config.yaml
n_layer: 11
d_shared_expert: 0
moe_layers: [0, 1, 2, 3, 4, 5, 6, 7, 8, 9, 10]
normalize_top_k: true
balance_loss: 0.00214
n_groups: 4
vocab_size: 8192
norm: "layernorm"
lr: 0.008
grad_clip: 2.0
seq_len: 512
train_tokens: 713500000
dataset: "wikipedia_en"
Below are experts of layer 5 (counted from 0) of a mixture-of-experts language model. Rows are named router (the router's row for the expert), down (a neuron's output weights, with its number) and show model dimensions 0-159. Each number is 128 + 24 x the weight over its row's rms, rounded and kept within 0 to 255. Numbers have three digits each.
After each expert's rows: "comes before" lists some tokens at least twice as common just after its tokens as in all text. This comes from a sample of Wikipedia text that the model never trained on. Tokens count by the router's weight.

# expert 14
router:151142128091160112116117145106168159128138151131132106078149120159148128125157119117099136122140098123119151186085111103097143172141111169157144123174115136110099104136120113123080144176136120118103079096137124098114076109111131156157104131114172075117125120106136130108113080118140110126124111149107160138167179136112127114150122149136154100099111132146097153103163175125105137129125106122133139131142136111106161175163122157137090106145160137136142092150162091154101107122118127
down0:120097097133154136093117135163101140132110140089129106127111134154123125116144109125127160133129142085161110165116103122086126127111146112128112121142089136121165122123117185131170171115126142145108146175111107113115119135100117167120115084097139097169092121147149105101161154175095161127149154134165137158103101123126110119135172118179133106140112125100152118096106111147147125109112130131108140113105140087108131173125168151151185089191106131126095147115151154122108114175120118
down1:141100079134189164118120154115136120168153134086152144128152125154115125131177157121125147141113131135118178112108131133131122114100100120161173145131173148122129193150147140121106180147124186120102122110109096140139132139119156121122149127092127111118100132167149104122094112084111113159118119111092111139113128124086159090080112114116143087111123129125147141150142161115088197154149120106169111121135141137126128127141116120100095106113105167132147132142138149084082122126122128
down2:123117149134153154110138132147087125114133167134116169098108149111124119097102115145104114161143113133145136138138077132134123184140147152097108112128128161129127119138122129155121099116109144122126138110117119077136133120127146107080129112163136123154094148165158099133116109179149120150104119163131159177137122081128146162122116145065112134151144129170083138160159132123114121161148114115107116099154104110115122107131134168101130140118127081179066081126103100105096141105069147
down3:147093113142087114149130140120135095148086130143138096199148179090101131120100129112126098106137143113160138116141155154123117120127169114142121157176165151142094174147130110107127118135123104121154101158111125141127150126105123098098166122175115126113097165082083124160134150161123106169109145139136120171172128115129150084122128092112122151134110127101109148152165119108102116128131121147088117144109138110158128112112149079139132180121139095149148100066112104115132129126133101
down4:105126113156072120142153116113122133122110119149150149096130067113071127171159140124137180202138128145144146158140140183147124111116159141111090125108122112133127101123115134079158137167152106157113143107144144087147132143108139175098112153125111140134131142121138084166122121097114094115148148130151170132140142128106146169125104116171157106144173068149126117121130161152140165097125081128130138102134120126128126130116108159125165120119164130118162136151122140129117108166153134
down5:136113137134114108128159120083111123154089133156138117134112157110135194143130157162148155115121141113143104174093113070138101138165158102140125121163086092108107113094130090117100139141118150125131124101123142132111114182112118113097147113143120138145114131067151085128130121106141074143114133147117120129121137129130144135095104149147127113149126121133135137081119152146160151116104147062152104128164167129124103094121111103165159122161156065164167111168114135114143121108114143
down6:121137085126126110132123152141124142165131139142143141147149182156125098090092142116109133094117111119141147130131109065165153129129142113143089111124202074132186132131146169161145088131131113122135102143157089105131077093133142092130127143123115109115117140111127054087148135120112099118123107099127116133157100124135134125117110128114145122093097137102088141105131126107161131141119150158138152139121097149099149132132104102113074109140132145128114101124164123158101162188140120
down7:131101137141107126184118105156115091125106119134151140150107143110140143122140098122095156123073128125125100159129103153134120127158136108090140178141078154103160146141108128157169102104142146101125080124145091136090120127120152135181119178132155131157140116087150129119122140112066140137135125077132147168134132125103130106152122119116155116117118114116125121150128129123124119125138146121170114157083099131129106126171137110121133097151125130123200079095134136106114144093132202
down8:095128124123156136150101075142162136071113071154122140159123136135155125113150121114124097079108149122141149107139137141104139105166173126111096129102091146167178095167165104115114173096104104115142155129174148115103123102132113140123151122141104119103091146121142158118118152108181091093131130151129133122144110112119146165114166093143086126157091153137144129131091124149145142103154162126171150119103105115157110111128119145125135106124124147121096139102154094172119146144119162
comes before: "|", "-", "=", "The", "s", "In"

# expert 13
router:140128107165147100132122160122156143187097125113131134109137118127116147142137148109132143137138127091118155140118127107171138158143122151168154136156118101142159138199133088146144172115098118087113076156137131113141121119140128146112086079120135111127122125101145177105125110166122120100167104123142146125127143154098144173133092154131154105133111129122079118145105139143114161117092129147154132120149128178147148119196096122092110116142111177140152105138125108181110154150095100
down0:155130130104134110116126148099147124139123121148122126130164172164110115145097165101136161119114132133136138160116147124113156154179156062148158128098136122171129090143148171104109125109133116170159152109115102160109148113127141117083138119125081171079123129124122108116147135163127085130127132155139148125134147129096104149086158103142136130175146139115140125109148097127154154126175099113155083139092154107101121113126107090094097150087127085128134106086144126126093101101165105
down1:165130127077138142167109131110121161120134180111089094146139121113119112117117132173124120117129129107140115116121094103095112130155123107141101074154175070149139116144140129137140120173145151140133086156158076183086121154132091099131103132093143115129138094119123132130148107147117105125124129106166136132100115090122109093160161131163126121143131147132130108162153125138213117119118112148135105135160162111139125124146080129083115127134089162124154097144113106096141100120120141
down2:121133096111157126096136102191167166148161117111163152094129150104144108129130099141106090102140119151136155134114175129143122089135123147159141126120146163111125127114104129109145162112173159124106147167114137167065070122112135143125093189146163167133143136122129134122114103111106109100129122148125098121127115113134135115108142103139111106125081165088131092197147136134136107103130100159080127102125130136141141085141131130107136119151149148105127089097154120099132112165134142
down3:091168099096112118149082090138159109128165099118092116106096095167119168176122177136111133109142143140118145131111161147134149113088153111085137137105154134119099143147134135100121151101166129107137137133091114124114143137125103131138128124150116082131154139147157140149159137140140111111158110131136173145150149127173123137111120104131095092127120101165166160077134102087160170122129144131078138120176137109141124197140112101111105133111108122146133134128113122113094098110081112
down4:109151131120141137155125090153109082130128088168115144157095169140120138137141133118104120170102086164102117123136112119127116146122111123120137190125087114170114137120146161143161146133174120119130119105122150192098121147063136161136167125128133109154088129130091125135150168167121116085210126117169139138138160142102130135105123103110134133104159168131120156154121147111108121141105128132092124109099117135144163111145118130106160093126154140155139149085118133110156097121128113
down5:144155129175106104118140099138144152147115120118141163097143127096145138138105063125119103146133091150111138157127108105148125106140108146156095176105127152127052108108148105105136123161143087123175113089152122146145158108098142141110117214095130130159121115125112113114136122133145144127123135102171095145168093091111125110113101118104130178110109156124154100120129121129147117152141113118098150137119111108113107142172142085140183131095169140132134136146128148130142102117098155
down6:148145162162181161093145082152094148111128159103090160095149153134089108084117151191134129119137147131137118112163161124138106098104126115172099104137147117178148127120119146096148153117098123144119115123071114106112102145162110126135121124140114092132163128152077095120127107130142152139118121109184099142145143167152127120144109144156152098084130133105141119113162103122087168148148121108164150113125146144143125156126116113123154141130145123170169115088135146107152104123128146
down7:108138128131145100136099146134140104116153104120148136078122114124123104095128098135106124162155109118123115091145097136130078176136107158170110117131116108170090147121173132145107134123153150098087104138137151120140124134102103140134144103170135141139156084145130147089148092124132114115128092172176119167156139138134149129166134135115095098136133175160109114156094137124153110154183098112120080113132128145124122127130156098146110136161134165164089124079129128083174085130126122
down8:175133082155186111103167067149145122135118150109141110135146157138106142071114114118175106144149126066124153097122133109121168111127104137148126152137158119143116159137135080142109168136103099134137101133128111138120137167143115093139123164113122115108108125103159091157139146135121076113118146153124110151140104142110143132145150132119180162180109121146153099095131106108088082160131139102091126147134123102120145121139176114118109095117118115119147128123172117099102157118135100
comes before: "\n", "  ", " 0", " 1", "|", " 2"

# expert 5
router:127162113127151127059139161149158142096136135128140116121158107152147147101170127115125115123123114147121138165123159137093131153127179112140149183158159164136100102142155115102104162126092102134123108126154112124139122160172150109087139124179098155125129059143126104110116136116137108126108123088118136141112151135128157115113130176160120125120101141145122130105158109184115126085093079174160128104167136154141126168127122140091138123109113104152131141112186122144137117136144105
down0:108123149113146108120106147102110136152113136126151118142140146108113154143132152136103139132132096139070100118123135156113083124136155175112127163141107114129166155116122156144138113124127094134173136133130165126157109129155127113124114092132140125126159120115118135085123110095132134115150098140126107128106137154140135174102152095107123142140208133138181157120123137106104180123119131116142131090128161105129136070092126089091095076135163148094087143108205170120163146117113115
down1:115143115133099151137090111096145114181079130120153126150114118135152123127159104081130120134151097134133106045101134127103151154123148122136120175113091146159124117128136139157137135137146154104108091137114111118141158122174149124140124137128130145104167139125120151120153132091141121110144161149159142093183121096095096120144100154185105109145195158109177131185133122113165128134126144144109136145113143107154122102168155165119157125121129143116113112110152170110116138143163111
down2:149142076114131144120121117131119151122130113115113095151148107071119090134106114097118169116094123092133123158153129109144162095091139158156131138151137086132119140093140129119141125083158141125118136154099108157106137167108072120117131101144143107138172134097105119137147150101093117120135120137117161123099103087107083158119066128173153098143129130091144077158105149090129136124091143092133136150123177153112121119084139128130102084135124128134140134129162072121142137114112090
down3:163153125120162128152123105092079083139102131127184101153122117108170151135209169128171083119134150150112136141116125138102115110144141120079155088086139145138122154115116154104165119115100116130145130100143105139116125147134124128149100127129111125121102129103143170119083111125110109127167112111110118138132116121137090126131148102129164176129126138150137128103127123158116159145132137142161056094131116123114187111136143175167155115147140166113145100106155112146151162138127122
down4:124117109158100108154107108143148141112099103154138142172151124145117132167170159101124101132120103106175159101130142125109113145085111153123167127075159113130161176128141139119107146072142164115087117123136112142102115134114159075132153105154102086109135125149162176169148156134097104142100098116118134167116101089123072152132137157116115118130166115132108153098170146137127113103113141123122106106137133121152122127104146144153134169130172136121175122160086145144148113121138119
down5:133124097095095047132160175126164138139139141133166142085113108127137139109141121148090142145148126108111146111126140140136157136116149120153114139200145190117106080114154114151117126102152183147183128132080138127119106116121131145113115159091120103119119130102138127129137137140117117132132166161136125112117094165129160117130144114111148136153133129135085088160110065138114130150154126128110163139121126087141116113109174160160154165149127101106135179156149135131123112133149121
down6:139133106132086114102105128126105117125186151161146108168136166120133112160095112132132137118126108096153113127163137153134125147145116112162126101079116117120120095168120137116114163110139157124136107123096153106118117122141143114145121123133137097133205127126139117126081111119094104098118144090159125177141119152119100177153147121179106109117172144141134125173118092149116148127108148155084163141126131165175141155113095108098129125140162122176117142110134129163126154199133130
down7:138123159151125131137105087113140107099146128074122144113131134106124189104121129121146103090158129155117107125142158162106151047109111115075126104114092134135115130122114157104182163162092071121124149141139096102107122142128131142157122113129114151122121115104153154120115107149126109132103166135084110100082125169138107142148103153176128143120090128169086108113157152129107130133077116116127134113078144112089132121133139184142105112139120140125103125118130131144092121101104132
down8:135139102122101136134129091098147124129129154162138107127110116100124101113113147162124105184115145097158102133169113140099114152164154157115072138129161120117128113146102120122134144131101150131106090101110070144120145115155159121108144138095122119100119114178158157136138156134143165103107094075118116143110101102091151153129136185157114144137124112145106108093108119119172081128097099126127116123115182166104127104078142159151180132155132107144104125102125126132114159156094121
comes before: " the", " a", " his", " to", " by", " an"

# expert 1
router:118159133117134141109124164114110124165097175117179110099162125148118152134126138130119118140129117123148153113107142122129170165168156110124150135160142143130160146152153123119132080085144100114149131147150132098159121159126133127141137156138125135121127106139086113107129094141175134148134085138085177135127171172111126136127142139115093107138074057130147131145115120107153108092108125103148139144165071149114178123177097148117122108148134144113121170145128137151115126180134177
down0:125138139085087133100150093134130192161114101138104116117123124124128084152117136119163130133160131121064149158073131117070126113104118117126135164109144163127161097112122142157139086143076159129125054141123163159120155149109150130164106152125129118073173116101140107157161149150133125152150130136119164136142117131135145089123117136167145133151114143131108130128149159144104114090113121110103121115153111144122144081139118098181146094115097118137118124152146130123155107135143117
down1:100156099144092120121152134109170110130136108189122122096095145147170116117175136140138140139127085115107146153175122086168122118101122131136126181177140134151092084120113092162152166141142135119129101147125115099099144139094114132152147098107144146151159134127147129135104179128098113123167114145107100135081104126137160169143124138101100123122164156109101120132180117135138143087116119149124137152121102111137053123102146165122135146111121129113153116116120136117129076105140119
down2:130132152144129101126102115121115094152098144145158154142154103101115116159089128114125160099088149112168155149124120137110124155125124166110179098125148097119178151105130159102125145114120130172158128120150105135163101115170136107089177155115122118122109128129181127142115125108137121126127113089125100108123167157094121177102154128146140142111156156156185128142093159133119156146173140099101162145089135137085149133124132107124159129085135146143094123130178125112157121116083158
down3:119103161141169112125171148142164098127171117110124153104167119133098151123119153141132140156109137113149150156108098152097128144102149117174126122146097127100123127135132166145119164125125140164127158110112152096127140134136110200180126108162138121135168144134126133128105135142120107150142154099105102130129145151127060138161147113110142128140141113127123107090137134128113140132119102111110102158153117068135131130108121162165142178122092121182141136074164111099109160181095096
down4:098174126112110096191114113125158129110126154089079107121117144073125117127141117151158152156108178115130165123110125115135100113116117158130122126075144140155099130131111150124098088131140081105153139163098155146134130112121115097148163136124159154122124101112139153138151136092157123113132120140186115106162127129157086088143110150154128109124126133082095110133130119178121115091128104147129164125121147138104143132086092198127149156109122121132133110164144099166131093137130143
down5:123156116135144147157133145165141124094083129164174161136180095134144130131133144155124079092162109103133169137144126141127118140131146154150150150107193103125177144088141120129100141148143152112121101090134125149158134153152182122098124182169129128119154137118118105149093125099138148166134134099128099148101112137131095147156120146134148175148118136153164168078096104136097113106150145137103132143112171139112164108132114135106147112090127130114136094147128154110117096122152161
down6:131099145147146108094133108112157173132126163115120103114123087122174138102113131136147102176155102153105122179148110190166136101068103130107121140129139146112130128123127065098132107170144137103140171124144131119131114117102167172151131096112170113131102112116115111123153169104125147137173126104176148145098167132143152134128094153120135133109098130145059079132154127120111126146150116144146110149139124086094122128137123115114159100157117142133151130111130156142157134106115156
down7:118145096116127145142147139114124129100154129104132167150146174130074132167142134091122099128099151134136112113121133112116120164149141107140125134142154138129158131136142105106135153146106141080149111156140164144083112191096132098140144158152121126119150143140107075180143148105154101133128135157145142133137184163138143097110116102139102153116107175074109142147113146125117164150109169100119137102121135134175109089146147133107130111157106152102146095165126165137134100155193152
down8:100099138158129089108124092100136126110158106127114121123111118120181118162140090133129132159130120123116151168129167105113132147054098125141107132157114117177069121121151064085084107129173128154110124130123135157110147130144118127146122140113120111121129100144152161154153177143139102147165173101103115150148126132136113124174070162100124130124136114115127098138168143124159152152158130182142121152117138139133078129124131129134108130122172118129160141163076130133137130123125118
comes before: " and", ",", ".", " of", " in", " which"

# expert 15
router:144140120129137120113151137135145155138075142108125081107123132161169111120146154121100115113159130169127122133119099137149168132113173118143136121166132117116104132137120119115104109098135108105177146117126107124178128150157159118105152126147150121131136055174094126122152075083117137155134124121095147128155189087104160108113120124142089117131103120151117119133120101144132111120109148149130125139207094145121171121136111129128124151133110168146112163119159070161156158156128147
down0:116144138135127148127088157124099136081112101099149131132152103070066142148131115137137118153131070153111102105164093082133134102120144127135127155123148132128130155114145145100073138091106152123139117090112143148133135126126132141166181114113171111111177152120117151126151105108110114087153159091153143120153129120108137151131143132164094159142110084084145119083106157118086122164134085086157127124130140141124170109145120104096136131125125137079100119119088148111133137129125129
down1:114138083107122166123117156125140083144111088123073123136166124129149127082147122101158133140149107166135140108148094102117120137111153131074085128124101154097132159103144135098213122136139136136129127131157129140116125115158157124112158115122131108129122137110147139119126135112088122146121115112135088129116156128110090112123083119174100112116142202146148110132128133127096124134131164107172146110095086151099120114128171119111162137134167138121108082124202139123143142150131124
down2:083126112123119129090097151161124075136118129141107121119162103118151123112153136125115194148132139138133139112178122136133087150140124141125151104120166126095156112126147120127109146137163153203109133094133073112148116163107084122089129169170160138138132149094141123129128141117116125118118149118115164123114133113093101150092128118141111122110120128083174106128111144120149139143086110070122138165119159100130127114109116106100146081110156105093082133118105092122112122094168113
down3:135124087157127113144162104126142140058184134082104099105103137156198142144125091098146154171102158122124125088134101092103105124118134099117167143163142135134106125116165103139128112171099103118156085043145158135128155158130119111131143107128140165121167138126127120116136143120152118119145147140147119116119146100141178132159123130113147129151142151152125130129127148157130196126139158129102116143171126141147115148108162118169136124108146157134115140126158122123138120134163136
down4:104137118091108117129096117141123138138131126092094119107130121163120147128101095111122128097189098111151138120152124102153161144100134126122089110143131122134138123131146162137129129151151126131155106093126143090139126095174191124176106123074133120083114111111104115090124142144159137119125121142117121128157130088195160090118099163128107145125112149109100142109203105114150109150145102110151120135141126128151128152106109133110085139144156095074155081156101135119165115118118095
down5:106131115115156102118094122169167155111110164131115128128124157155211133188145123138158130111118119113105103126132079135106081124119131115123130154160144143118104122170128122144106134148125107113145142130114143117150096108138159124134118132118176145138105085111094090133128187171131134151109111067101121134139110125161161127117132107113112106134088197146154114148148124130144130121191127138100162121150094111118140144137109106166142140133158112120113109140088129102159134117149085
down6:165138145103145130132169112085138152132130109153123127138189125130097112178167141153192110138149120148144125168164077136132130126120153201133127121127129142122146088143159106140151120168171190117141094115111125136107103143098135120159116141168142122147119060146110092149102171085144135120106114156139143093138108128125099115166105148105096135146120137152140109117144129117124130143090069114137110154109130138119161147129138124123159153119130121131153156140130126127136148092126160
down7:120133126171131093096131101177153092103142172121139128142154116155083088125090154109137104088115108125146132104151119136174128115126074120125116131115086128153108141116090144154129144087145153170117145153103109124091141111078137146139131146161104154095191126110103142122134077108136121156109113201140159125145156140090147127137112133141115139128134101123091157116124102175148180133104125073141131117109132139132132128145133113080123141108123091136112121147156148144137137126149121
down8:134123124132113101143139124134123161133141126128156116143155132150117138152093132128118138139134145078178124127162127170118147150077123145186140111092133128162109138071097132090111165136159147129115117133118132139128076128116168109121136151158062107161165110087120141139123142152118102142114123175146140129097122115103123124130133092097168138143111142102132137134195097169132126149121110080141079121097159096101153177150109128124128103090127163099138140130134116152118078124111140
comes before: "s", " of", "ed", "ing", "d", "\""

# expert 2
router:148141119143144121119094150142143136163089133108163103099170096124136155064138154096139122127134119112102107136120130130103115111114122161154162115144169111108135134145139151078145084149108141135146130157172133117112142145141106148106167138143150153138159097104087143113157149149109101131136125086075129120109171167141119118094117192151110118149132091139113133143107143166120073152105106130139123136151116158119127158146103103105090075138132155119106162117124139191100130156132126
down0:130137097147138114178140126167138144138099120118170118119088117156116099126092117108131124140138128144119097111182127083120202127122103163151100152144149119122106161074121118140084138122134171121150145140122137116145080115100082157095144117106108095165124104122166119158130121160105098110089161141122120097170103145112133162103146092098122095169149127122130108145110145150129129062123135124144123107159120085098102116094111117121133143116140127122147149142139142078158116142119139
down1:120078114125093112131108108112117125139151109121118177136159106111108097190145138087125110118107087133120130127106160127100086132101139159122154113138134087129130112121085161117147130123150069135119085122139129129145159107142115077138167109157141122147139099101124119153145115099117105135088120150115049145115151119093139143146115140150103104118118142096100127113135115111125168140166095155178118132161134118095157108108117125156179139148137081081124170111098141105131128128135130
down2:152144136118161137152105110092111164149115124146156145117130124127114132126102079100136099132120149128094148093101079130140137116189120156168119108121147176119108135120120115163113132168103150084127155129127134147079119108133152133111107141161156101165139160147144109114098130128133111197164131127199135123142119095145112126099170137147124158130164150112099132132141099127131143149145157152147132119096110090176140141098132101141111160102114145106059141117112143135140103134166108
down3:137111075119166113109128158105101148126153124142091087129159110157128115171142127140111152145143121130167135143133059123117166137163112134106101123155088110121127095137166124127156146128164094097150105100112134176113135135105160105111164060113112104108120144084124087112150120160148102118121139130136143152159091113113116134118167123097105139171101140116120125113162142106133129141144130171163110147121157160125125107127107160112100113167108140100168114129171142153169124111164133
down4:125118135133097107116129136099140064110099113129124105118117169116134141144108131111146144121121158161081113108135137152113175141109089113155146117124128097086184119079118138150126151098132137109078167145139119128128119128127126166086133123147126118123142065125111188106117132109131140076158111158090186144122117133161120143162141131149110138124098125124133088136142151120098111090148105089146104130116134152118109138090140150096174155125127098079094080140099142123160117120144132
down5:138139135129138140146096091113089095145109090098131117124105125108157142170109153121128149092153142118123116084132153147124157105105124150123127100128175130140155154102098160112148146094146113122145120164132140133158132114099147110098113145075129102101103184069098128077078110094121125142102125104100067128151172118138079100125135122159124157124141149110141141098122121118126138112127134124145084156136136173111132109115142130116122151112114101073098167161128143146079113113115112
down6:144171134133115114145140132113145151145123115161105121111144110165182125131108154138155159099118160090113146117105102129155099113131112129117132120113131146166133118149155146119113116086098112129068087138115086124125089102148144132142119173074115099112152128152086126088179124122123149091101157124147132165132134145144128110155167133179130083141106097123160110117157135097150118106134176110096069139099134148153108095157171124156117122145115116105156189131127124111136128130134120
down7:160096133143103180153145116130132122108113112141096137131178103151113151162127132081116149127110118094136139103128189117150133106149138124120127164131162095122146117161158100094144121129160081103104134142123104161167110138134125133138108113121165088123098127134151159099123148087152149139121136057173151136103096113120144122135123157118141098100086153152141139105103140122134110104115098143152146134108119079139130152120118174127120187143186098120082109112139117162146126138139157
down8:137119166109098121120137132193084071137114136146150155121099112113129145117152141110155106131156169135134122102102139165125099122073109124126110096158143142092151126149138131121125152087124147124130118109156121185138124150091166151105105082124100155098122132109140146102098159151143091119139132121123139142119132180155094100112139153096111164164080097146171127166117141141126131101129134169125136153115148145114116134162104131118062105119160139121122124137187132126127112098092127
comes before: "=", "\n", "\n\n", " a", " to", " be"

# expert 8
router:187150113146111098114142125106184123167088130114145132111131081166139131123135176114127128126135102116075128131104126152135154150173123127125099140127143148165121159164121152118145126115153112113108104153125135156172110123134139117084115119166130132167141126162157139120123125138112113095125122114133105105086125119105150102108092173144138118071135105128117187188098119125154149160107126130152102104157129147117126158172091108096135110117144130112147141125156113155155155196143123
down0:096149134112129116118137161090155146142115103134089133158141139094094137118130168128121105140136142134132123119118124145151159108163122121122127105126186090101154108106128174102157136099146134106124107130125092168135130124115127152118126185117149138126092144136132109131103160133111109117142136125097075127158135099144132093078127146094105121164061178149133177095093142109125140155118131143112166088115128138141123140095086106101125110112133197127145118134161165146123172115166100
down1:119145178127147156090125122110139132096179089121175116133136127128114123135124114162157158112139111166111111104107147114112127098108101143108126107110169111094106129111135138150158117113075139130089074107131115120143135117147154119139134111144112126119080108119201144090138148158144123136096115146119084119114105085101110151158138088168119093150166100131126111116118073100145139111148128128168143138115113135086111121123129144133144103116138133154147157132151124150088191126102183
down2:147109121106103122155132111114095130143124174135128149133106099120086115161111165135150130090094120149153126105157127137119111140141121135092136125106116111145159145131121114119144157141156086182106063154151133152104124111122140167134129115158132119161137160114137152124096085108176107114147092089139124137101115129103176122110133125157102105085106138126190109138088167182136138122115125119121139139168129138153157128113115131165098156139076058145114115135178112135150137108121114
down3:149113129102157146101129107114139088150128104122110110117135156155093090119120124109108152156136173139140114151157145139093165152126108132131186165084178079119171120179149141119110136103117111130137161120121076106150115147090117121154097101100116130083126159130131090100136134120150105154166091142179148168178138086111116125132149133165110115125129104105102134089140144143138135097128121088145121147113110113092129134136109099141172103123096111116158095149104130116096107130128128
down4:161123093113164124149121100152108108140130139173145125117109140128115134147100113102118084139092149146137123138126109092091154102141070148123129157148120094085152161130103108106173097092106079148143148137131127133148151093121163161105115154108129099113122125150129095133108125163123159139093126110137140128086103107130113147131066123086154120129099131089129126125072143112157162126092128126122129187124137163166128099125110151140107126108127119119121103173128105112095189091116118
down5:098150102094101121153094091150121136124131106119121184089105133119150100126139098187133093162107112110135143135098146141147091178096124104112124167152132086110137159132154142103125134143146074139081105133120141134126162113148140136097153123139123113158114142146148051164142156130143122144112149138122123177113111138091124146134136083132094127120134128152125133168166127116117119095124108151157096094148137147138137188149087124136129106135122150119119178153132153144161086110137115
down6:139189121163076111109108104090103085117140126170142113097144125125126115108117186110142132118107136110118132145133118127124144122142119122110112132087062117153135182131116111121119090128188117113105093132103169131100156156110132114161150149087150155127098146102111154129178102128132132156125113132125097168179144115144141117129139130121118092132126149143131095074167163149153123112116100158082142149132107150109136153144128111101105121148145130112161132178127172131126118146113160
down7:107133118132132091117118143158176133136186095123158089129092129178123146132139093126121103109103112133150151133115117122134137105121162088149167099142104121114123090147154104153100134133117138128121150114083089135136131140081137135106131093089180122123154130159120157104168133117118162136137137138105106118133139125132162104122105111081156132092139175104151131108137084107129138089162170091152111145114129162135107125126108129137119109158148115072172099122162147093128124065101113
down8:101138151110140116154169129145065155123114090128110113142110122135113088171135155112106146134122121173187158137105118082128122175137161098105201150118141086090114145134098163159119165103124144135123139137137115088123146152106146128144115146070118124146146169147153084147165097105100115129157133136096142081135107111092101118109165179109100120094138123145157144115119129145123143095121099098167149133125151121118131133106103140120130123090148106136128100134107132127136130138147139
comes before: " |", ":", ")", ";", "–", "."

# expert 10
router:118153110128150115132136113090105139184105167111171093112143111148118118161140136149114091136138114152115161113117141130155163127190170077141141185135119129137114121162127143114142115123146091136124129111206135122162108149121155145092127170142133136135166141121133113124126090102147152133106118136111150121102173120099135097128126168118113117130079089126128118131106127110158153111102145126163125107157100151141175135175102107130157119146116142140106088139166114148142126180088138
down0:154118115101109143149101148113137096099124142151082131119148169109136117167091089144136118107177132114138143194132151102158140152122154130165155150152090108140067108138107133128113164157131143137097099074110180112172147147141117134156184158130094125138102146147134163121141142140157128107148109131105136109160148121116137129161130123157147092138149133117134141126147130132118124065150100151120139152108115107192114143155153145120085091109158131109140111127094115126142107116102132
down1:104137140100115153105127117117135092090124114111150113108149121146120074152129158110137142096083133102138123133160137135116145164155148140081091137105146112063144149157116108118103102122133138111140155131133108129124136100069120164142121111160089153156162126146131132112180129140074114151145104136130124083090117113159159163118119151111100112140121159091144094124078123131121119161144132146112137150167108124138155142109077091112135075089097121138147160149148116153137125113167160
down2:097086099142099136134106153106161122135122148117131143137109137137163137134175135129119185111143159153127149094066126139095121082114151151132137113112114126133173152101133135092123121122111133135144138147135153114123160117183114104133145143116100104115102115114160182113126134172098131112090141121146092125151109131151130117130162169120146161168168147157095130102117135142113144113102092142076168115100107143146143165182116098116104144166128151130162142126103158110132179111162108
down3:145127134184126135120124145107158127101139105134119158114110122116122115130130130148155126157143131146098134132135119096174184125081085080157127144123105143093148152119149079123123143150133128104133111117138117177148173142141165096146132099136156132152174116108088118128120184159133155167130108133138112143127112114125089096161126136171130136110138102150110136109179117122104096152146134169140094142144138153139046126149125138130161133103136130131162137107061113104112111133161103
down4:127133112124080145130143144094085107129122095105138132132111110112110106191166109144162127157143097105144155129119125116153165091129149134167075147086107157105136084137132111141137069166128102137122114116124125159116135124075143119128137103112151133163131102134101135136137181130118127121159077158134151151135154117121155142120133081109094135085140121121156087113115198135145144103128140125157099118169133105137119113137116085120104085073098111121101117138146111126131119140112104
down5:124107081167103092145140116066118081174121132138112128114143173104106159063150136085158121106119134120129143088119123160139145122110162094175127114109116135090116134111170122114118157143096140111099137136129138162114134137127146123121074068134129125117170135117114137161140154106109100113143110104132081095105135117131135140136138090149136160131147121171138117115140147116108094158175174161142135124167172124141128143115150139114127111123160124132121131092179093143110157113133147
down6:088115120105134131127086167114106133108134087096133102146075071113126120172120101152099126170129103144153110127170120100133130135180167073169103100151127101160129081131148151153146129142132095148119117123108121074155111100098091136130148127111085133131150185126127093135088153118121136146112124092154124111154145098089089112151154102137100145138131102164124107139156142108130125170135136130095149132103139112130121087135133132129130115144123164138158119089159119133130136095122156
down7:076111134106145160167098133159128122169142132104137124106130094138181105144160136179153081122099139141141125155090128126112142114102148093157116122170106125135079184109117144133118123135152151131139122094126126154121099162109169131116138151138108096114090135131137148133113097173148116103146137131127133145166072149142102118163135167113150155108140145095119114108103159136144129156140149126127135172085167140129098184115156117126141086144171129146105149104169147111113137141148154
down8:130148096140130131124100096131110108115162146098161148110128113095114170103159125125124101112091141137122116121117145115149126090161132151096138112127136131184124109150101107129101100123133096120140128138155204123165131131147159116154134125138168158118154145132144116144123120093092110147130180115120134124136133120131210090127161137095122138115147143122159137131119084079163088077122132140134160170134087171166118148116114113146148148167126146096087124126125174139135107116159108
comes before: ",", ".", "\n\n", " of", " in", " and"